python train.py --num_hidden_layers=12 --hidden_size=256 --n_experts=16 --experts_per_token=2 --d_expert=192 --d_shared_expert=0 --hidden_act="tanh_gelu" --moe_layers=[0, 2, 4, 6, 8, 10] --router_score="softmax" --normalize_top_k=true --routed_scale=1.0 --balance_loss=0.00809 --balance_bias=false --router_z_loss=0.001 --router_noise=0.3 --init_std_router=0.0234 --lr_router=0.000607 --num_attention_heads=8 --num_key_value_heads=8 --head_dim=64 --vocab_size=32000 --norm="layernorm" --norm_place="pre" --norm_eps=1e-05 --positions="learned" --qk_norm=false --attn_scale=0.125 --tie_word_embeddings=true --parallel_block=false --init="normal" --init_std_qkv=0.0208 --init_std_o=0.00425 --init_std_up=0.0208 --init_std_down=0.00425 --optimizer="soap_variant" --learning_rate=0.00302 --beta1=0.95 --beta2=0.98 --weight_decay=0.017 --lr_head=0.00413 --max_grad_norm=2.0 --warmup_steps=200 --schedule="wsd" --decay_fraction=0.901 --decay_shape="linear" --final_lr_fraction=0.0 --batch_tokens=32768 --max_seq_len=512 --doc_mask=true --z_loss=1e-05 --train_tokens=343800000 --max_steps=10492 --dataset="wikipedia_en"
Below are experts of layer 4 (counted from 0) of a mixture-of-experts language model. Rows are named router (the router's row for the expert), up (a neuron's input weights, with its number), down (a neuron's output weights, with its number) and show model dimensions 0-255. Each number is 128 + 32 x the weight over its row's rms, rounded and kept within 0 to 255. Numbers have three digits each.
After each expert's rows: "gets" lists some tokens that make up at least twice as much of what it gets as of all text. This comes from a sample of Wikipedia text that the model never trained on. Tokens count by the router's weight.

# expert 15
router:131074130224116092104101123148098131173069108069115085093105136115071091122122103150140139114060101139112140152148160147112189154111122145062109082120121128133143089107193150154117185158108133164143188075096138131130184110167168119110135101174076123140124132133152114151168129177197098114220105132175130137130112086159138137123131137093170160129116136125119146128175111063111115104149101115109112120128094122114111155094147099213149115131183120160119148128134120141142073118107119120142079165082177062116137116101088161118122112157094166166100081162118079056108114114183152126125211184129136115119104125108102109079130130112176132147196094127103114160140210149091137109011147185127111117128127111124144112158145092099136109147131092102109124110068186101131168139165166
up18:131135107123102103051145157131168167160116103117131115114131149091186129163159101117126133131098126157091110113089175126080151147131068114132129091127189164168145146118143165079064113087150173149132181136188155158115226157121171202138136150084111139153083129094116128089090185141095095118127110132126151110102082125128099057118141092121171155155155153122174157164088123160158119150119132169161092145195129148106112112136098181194106113037193096144138136128123084137109087074158086106111095145116109131119084099120116127076092103209105128170097121195110136151097129103148156164097167120151163131116049153146152165072125163091186155117153144078122139148177125143146084104157134113116125104066102164218141127072117186154124096120098133116124084149112165124091125149142150
down18:137168123142130104192106150108106134151112121166101138147122128136121100110105136136112139117140173155139122124148157119151117149157118095102088107149166185109061114093147131123073104174142131125106180126108131196182165163172113103136155032200124169065099169107077147150089076173154115142174193124160104177093170135110098162178116120121123120127132092066083117126122078088113107137161135155152126170102064105143117153119208113053134156092108193140070149115160125104131168141066155156122121161121175091107110126187117108127120087096129148084114128099152082163144136127132152118096159168156095146227142119097084127119157086161065129106109137149122122107129147114107163143073114212098107189154127102140123081179164095148126070094136061164114125107130132110056141095087144
gets: " of", " by", " de", " under", " New", " National"

# expert 14
router:109130132155115117097118084153168069088155080130089154125166104101135082124089115104119143170118136154114111159115116131168148189133085081098102184149128068143176134129185129137100173124114150124033094112084149132124112134171089148128141146096159121151122135129166098146129120086134142124103108141160214107144153173134108157126141131142087150083115114113109075116116148137131103157156146197117170174104052158126115126122133129141087083118053190169102123154195180165117121104184084121128082097103137169125058085042217115092155112124113125116164122138116176143140097208121133078108125118151112123138149150151168118137120117107150173154106129123079077104112147148127114121032091105143125109085152128109082177086149136117100120106169120079204170144191176128122104057153137
up9:162134177119155148124120184159186139135183110155106123119120089110122097127151148118123138121124192185146111150078101106187135141135177091117098085157116136131063092092170122101127157200172100092105098081178137098150119115086132104138098134163157123113101164115134070134129083208137129139119134112131149155178117144127095101175132159096141151105171139072039076068148157168184155141136184155143149072131190150092155105132102137198173086093099121131107134134160137132079154130233037103105103089161124098148096121125141134061123129135127098130146090103107148141107106200099154082116110088163134052048101095157127101090146140170110094108164194131122113151156138143133116114114087079054123149127121143167114144100122127107180139112091152096102144123149124112109096122155144
down9:113108058085095132088093102077107096053140160134132147088141083184141165108059155146103126164168083161162123123154116147033185091170108086112150183104167109128136114101056153131149111067134166159157183162118136195123154163126116144178129133195137133160161117148160150122183159067138105130144112093118177131138095141109139150128148113122166125129127122142127154129151069080112083118134131098070130108112093095128126129142187101099125121143156174129110094115105114150122121098072110151084085138100183153092145113098088165193117109154150098132101124161176167085149119110107129123125132156192159173129140127153131161122181120113130184100116121107110186139158150112165150213155217193131116127104175139125091102133172137185104105134119116163127076132071140080185168167129085
gets: "\n", ":", "-", "=", ";", " ("

# expert 13
router:133143160066113164111142123131112145177114112128111126203143142129149111157130074101181174066140113105157096104137140176126120111118119189118122142205186136144107089123132089087143134109164121065094129190175139087141177135118071134130135131097088107127157088120092065081123154119122140098113136122159079094100101113146130137103134143161120104130134158130096115122121189138102129139084120165119136213105152215152153123090134134137078139138185144098142103135192124126174163170102148150159117120164133161139209140177131155170067106124107119094105030126114076140120201132103147104086121092108114123132151140131123060109099149206150072123143140114163116095166152137141124089159149086141064102124050078148143081157121151061149141138155115110156101125121066193095154122190165
up13:176108142140161045124069081132120095115161124126078150080101085177107135172053107121158144133106161149119113113162131094156109161077119183131120136131155145144107081162113167090137140104150123116085136121068182157088130121091170094158157116128135150123120146061061139104051094119150202053147209121135110104135054116164107122151193077167107158163091140108072131102175130171131120109160131114148215151139145130144159128089149195107154081121112153125126133102131155160182132160095119120189166101116110186109145122181146137142109088113127062133120162116157172149105120171148147086123135102131152179151138171108156100157091184127102104148137124125129138167139156169119188154117127102138145122117042046148134121138147186089129105113121158100088139099111128075155149149151101
down13:153100086133097220092113147187076120133126137167121177152091145123142194119122183131139164131086200101110157150090164118143149132089172148121180138149084088063177142066197120100108152144153137143179182127103150142128157115143088115101096131137191174121047170082096157186132146156152120133151059099125164123145145124143131158111094151144120120105121172103153054119152106139166166105109155134119136098136168108141192093137101093130182148119099089104151156127109082138076124139137103096126110083172133152043087129156074089173144108107096111115130121130163084080180138097130081132129186153145154123108052145157089095059164107136123127148152107096193149105148139073185167092133158197112128145137162165150130107126152118077095148121147172101096151159089124133123112123151157
gets: " in", " to", " on", " for", " from", " at"

# expert 6
router:125103144118133116129060071122167117195100159144137109076113146139173115132107145134124164073138195120165134136126124112139152154159165175148135140163144198122131161086103101076110148183083199131133096170117101142120143124141127112088085159143158120117120132178110165153133108132159095118169100131133102125080106130143152140066107105145127093158135147166140112120135160127122126086070146163199110118141212093123083159004167163132129120171145149176134142161104129118118100097186093107132139137093136085085086127090098163144049155129152138111124139078147143210154157110147088142139149029117132114132123115114139164086120133125072155100166107174115126063211174096098167102164128115138124189121127157074153203111111176152134108137172114137063077131109136093122140166140093
up9:133087139159147131169089159137170122134128121098155125068093159136173107098152090083143121122087198113067137175189162129136172154137178087084098151095083140164125117135048139131127184125108209101130191200137083153142116115076133144127093156122057117118092186138148151118111092045176178126050089144115154065136126125160117160102143050151101117071142173154174125150150148149153190109110155143167139080150177164130120143124139096113156075129112140154131131078141126124167103109103131137132117159126120161116081150107119137077111113153116144150144144120063167111124168163140150084113065116121152180115112176155103176100093117132138153045144111118140095109143138065104084088123108177120145138047147142110148129134180122124100104143193092149111114080122111100142109169099099
down9:122114088098167125035121196134097111109110092129149137143116154129181131155094127134118085167169109151153146123156143160129141101100086157178133134132140108167144099136182075112191139101121181119128132131083144135134145162091099062201138113144172079196227171115161097164107182158118144127122192187134187169138118076169123144134110112121092117119119151136120124193103173100122110089148106109136096114102141154116119081168110166129093104124153159138151117161129114103083127153112085176231099116117166153105133135105117126097158142048117132134139126141126121189140025130143108161245147190140117107153142155132087121132095184097111117127131099098146104151143148141123128160151132159126071068151149156188142157105134150127134107101070133108165132084090146138085132138108072
gets: " that", " which", " it", " first", " one", " who"

# expert 5
router:091087123073155093118121092111154110195124146109033148149119116208099208111098157132119142179094151138152148196121103145124142087133089156116131147185145124126169175157138120148113148129170157149134119151069122144141127094156135145128054106142116139140143096115220154098134151101144130141113096118089126083128136156125137144108188133109148108091101074107140143109187102114050081153152134147161096149097172150141119146097124219123133102154129111162102210101135129107183170120123190166115186078183155157133188122169158166074097160135118148112119129133172075122100143137086120130119134161170091101123095132112060178133134112134179133185117106186114106086115161102067098126116104084132105184117084119079122107114134143104138096156103081142173162143150097150132086202106164
up8:142162119133115120086142097101118140162114143150101068134112114153124141098110147176131087167091149156168083061132068110175195100171169162151145167143109099118170076094095106141096076135119203114171172123138131086118166126108147129097104141105179159095065127164190112125108148119149133147120133197134097126085089079154136071175145150092146143137115088157115076129129192106102192092175148155196159114082143139122191097183157161093087117131119137158136113081126123106128137151219143141116079144151086144164134138160119165155093111132112118102126112091100133127133099150121177108155124166140116085150111100093229140117150099128125130174169121152174158146093042134081113165156113159135048154089141133162135111103117177096098037098152114128150163112163189150117132112147119
down8:134145133151167103148126081209132095077148125068157097104111126119152176175184119174100144145103131113145134165160101092106103136164154132127094121084143203110090140170196086179140147115134120133125197093126143094121172111124113122103097158155127149115152117145208141103119169076069140152206144149118064122152123106099087150153172157145061098124195137095077142148089167150140093142119135134106103110191099104064142157134141139126142107189111120137111085097140152116144161105094112161090056134144117099171110200153140164100111185106155136137152094154155104147141093133180113129076086121092169086094146094184118068160115114064131148109142131157127141119112048114142146096072155140107141193101157125129142103155143102170108076138091117096154070082094119069157094151094088
gets: ".", " 0", "2", "3", "1", "th"

# expert 8
router:087047140106134124138136154134221112091136110146084053131139076146145164107123132170112181150152112111150142197156163149109230126125160106121113097096139164146107102143150079141076094109112119099115121131123124119174097103176202096142110103176122126154133116121142139109150177113121134140090136134085134118177120144114161146143107136141119117132182137131118127177088156194163129109098113136049103172157089110128148095075065155101124134132179137123100067134113160134150131154103098142128129078177121045111163111092128130155157198113159172096112122137155138094102086118126139094098130150184124099136093116165106172139127137141099124133177064108149127151103053134123164139129074141087096092111125129126126133178151152205152054147227144105047124130108100080153062120170133
up12:176135130093113183148149215135162091156144108120128083090088117127133133128123115126145128088143125097133081171134145138170153182144103123155100094120136170182149131174079132168100118141153103131138151131083100068139134111182105124122115100122140107217204187143184128111167134059142196146134154172156106182137145184164164117125113078146117146158069100120159196166152170102113143123130085131073090149149133139145171121109137128151119106089121123136109142056170162063137131114082140109102142131179150074118127156127170150170093132110186154098123110134138152111142115124103142115137073129088143094169183170152091097203102147137053089103132097082129091113090102093097109117091188076146138138138097149121099147089089116148163049163116129178086097147094136058155100065136149
down12:178108169057115127137148136103165150089128136091163153143110161129129135078123162137138100197070170143120112104120098065102112085165151092079078179092115112090094218180200132147133176136137149146151132126160075161151143134170129124055082153121138130130124139114127126128128138148163105162127131159123143131153131154124126091087117080088183130111152096119144101130144099103142118135147083102107168125077086220088089130086100098160156145135135104121169165088147082176092131112135093122120159085163088089154115161165102181129155118124109170086126145184100145126104118105112149115211076147081129115152095159100111145069125181132189176189081120049103146110152105175108120094109170122068133185124090151164140139048140151122107142088194110088132151117105141061129128108106109
gets: "'", " (", " \"", "e", "y", "a"

# expert 9
router:129062127142168130135134084151094128147115184117165153166145119120070135116130157057127138119118138139161105171121130150111144109151141099138152039149105162127162140145152121114185134126152128091097124178119106136098125132146158121090104119118122122103138174175135155067147114109136131120125056139089148112164137118097171150108168131110119103177090122106152131126161099129081096161116095125085147098137096139101138105098096136158143080133197137169101108144134157146130117003167176092135057155162198182104180089122158129102112115157127140114084159124131119095170181172115107131147168144190128070141077120097133210189136136174171181134111125203098106166118191119096139123087088104115171068102151126045139066145145095075118132153146101137112074147114139180048138101165129
up11:097177139104089166120054101129075146116152120143136149131152107093158081165119150098086170109132114156138156116108141139156084127154108151174138148073132140138163131139110103049055059118105077099093152045120109102145160125189171149159078116082144170123076133085172167173078126064107157091138080116125128067067138129092154163141127157150150077100130106118106119178123123161108133169098080129124183108128089096164070148118154099120184153151135119139113150145145163131170106115085139155111150140203160110152138128164069133128137039149155098121096139127126140108172066136156166103149130102063100083169127102084166105110112125074183083122165126187115182109128111172129146114119089142120128084134138150174092155153112122140141101149103062168048140133142121177098107116153087
down11:225140114128206120103141105086126156122058134106162131138124138090136134149131147153098081111115151151161112106152142126125073088078064098125077142108169088167123160103089151097140189090146150106124155150146154105109135092135110107145155140146106115147158160089146101153110093157117105114135125107190106129093072161114121141144159149255127142076153140188085163180149078089162131199132087151178142120085104119078141152114122127087160110139137127088178110207101140127168090106140124179138113105102109049130101160137143115151176119157101112140106155178128139125179090150163142125112087089118141100094093098042115084177098111113111131146103139181123168111115097144111177079162154189125169142152176089157128162130129210178076132111078130112104176108127112135114132157127140
gets: ")", "\"", "a", "}", " =", "]"

# expert 1
router:121130116124157055118106114130107112142098163109123155145100158204121133121147124081096136092135153186138133182137140160150109076156130169143129109152108165108155099150129110126153101141102151119116093138096133052096144117112112129089156131149063101115149173131133157108123112108151184130145106141112123134155116140096177127142055129118110076135167149083135139143156132129068139124104115106074123188113111143084155133150119097124209115159232106107084108159130158149117143136132161085124055083208189178130127113176162118080138121158144185175104116143154091061184151176138108155121175097167134090114115121110116145112141123157167092103192142126143110038145109142109174131138131178119132040128139131066115115113128119059118118136104109134080059114035106088050101093125175
up7:063147128093089173111123118071131079154056052115152154080071169173132210085126058131127134186119143187100133174122132166156109072138099167109150102148108148156146124125109090128098104164141076115065135141102099157139179117163157173099142128178154106087140153123113135127185140200145160130125116127096068105114108109178162163116107154134153142107106147113177150075129113131179136114164156123159144133165115169099075121117092130165153093194119102083117156148127170107136196162097140098106195128114119148141107112110100141139130130142156109150130056133095108092117165140084129180082102154165137144141099087188114054109154169112167114067095114067148130154144113096113091145147098135167095159080160151114122079178165058089142115125072152125091124092149093088111120166115147
down7:121139100132115146119133110124176129183123170137166091079155159124133128108152164158175163098135165090082063097123148122159111176128112109118034132141092078111146099133098158102126155094120099112128115141113125131112111133104088101147055121159143158106180116089132137133063109118114097104115116135154130100133129166115137184121096138105108116062137119148125145086114148194137108181175152147128193092122152118077129131109208146163050131138134154115155159199113170156176064173148107130101115114133100164120118191166104152138189009148073121156108129139113078111119102117191059162131138175103066139095113103138141153141099151167160138112100178148083163153084155127102070103110099140132077139091100107043170144110166095150172139118081134188106116117133130125156069157096105
gets: "-", " ", " he", "|", " -", " ("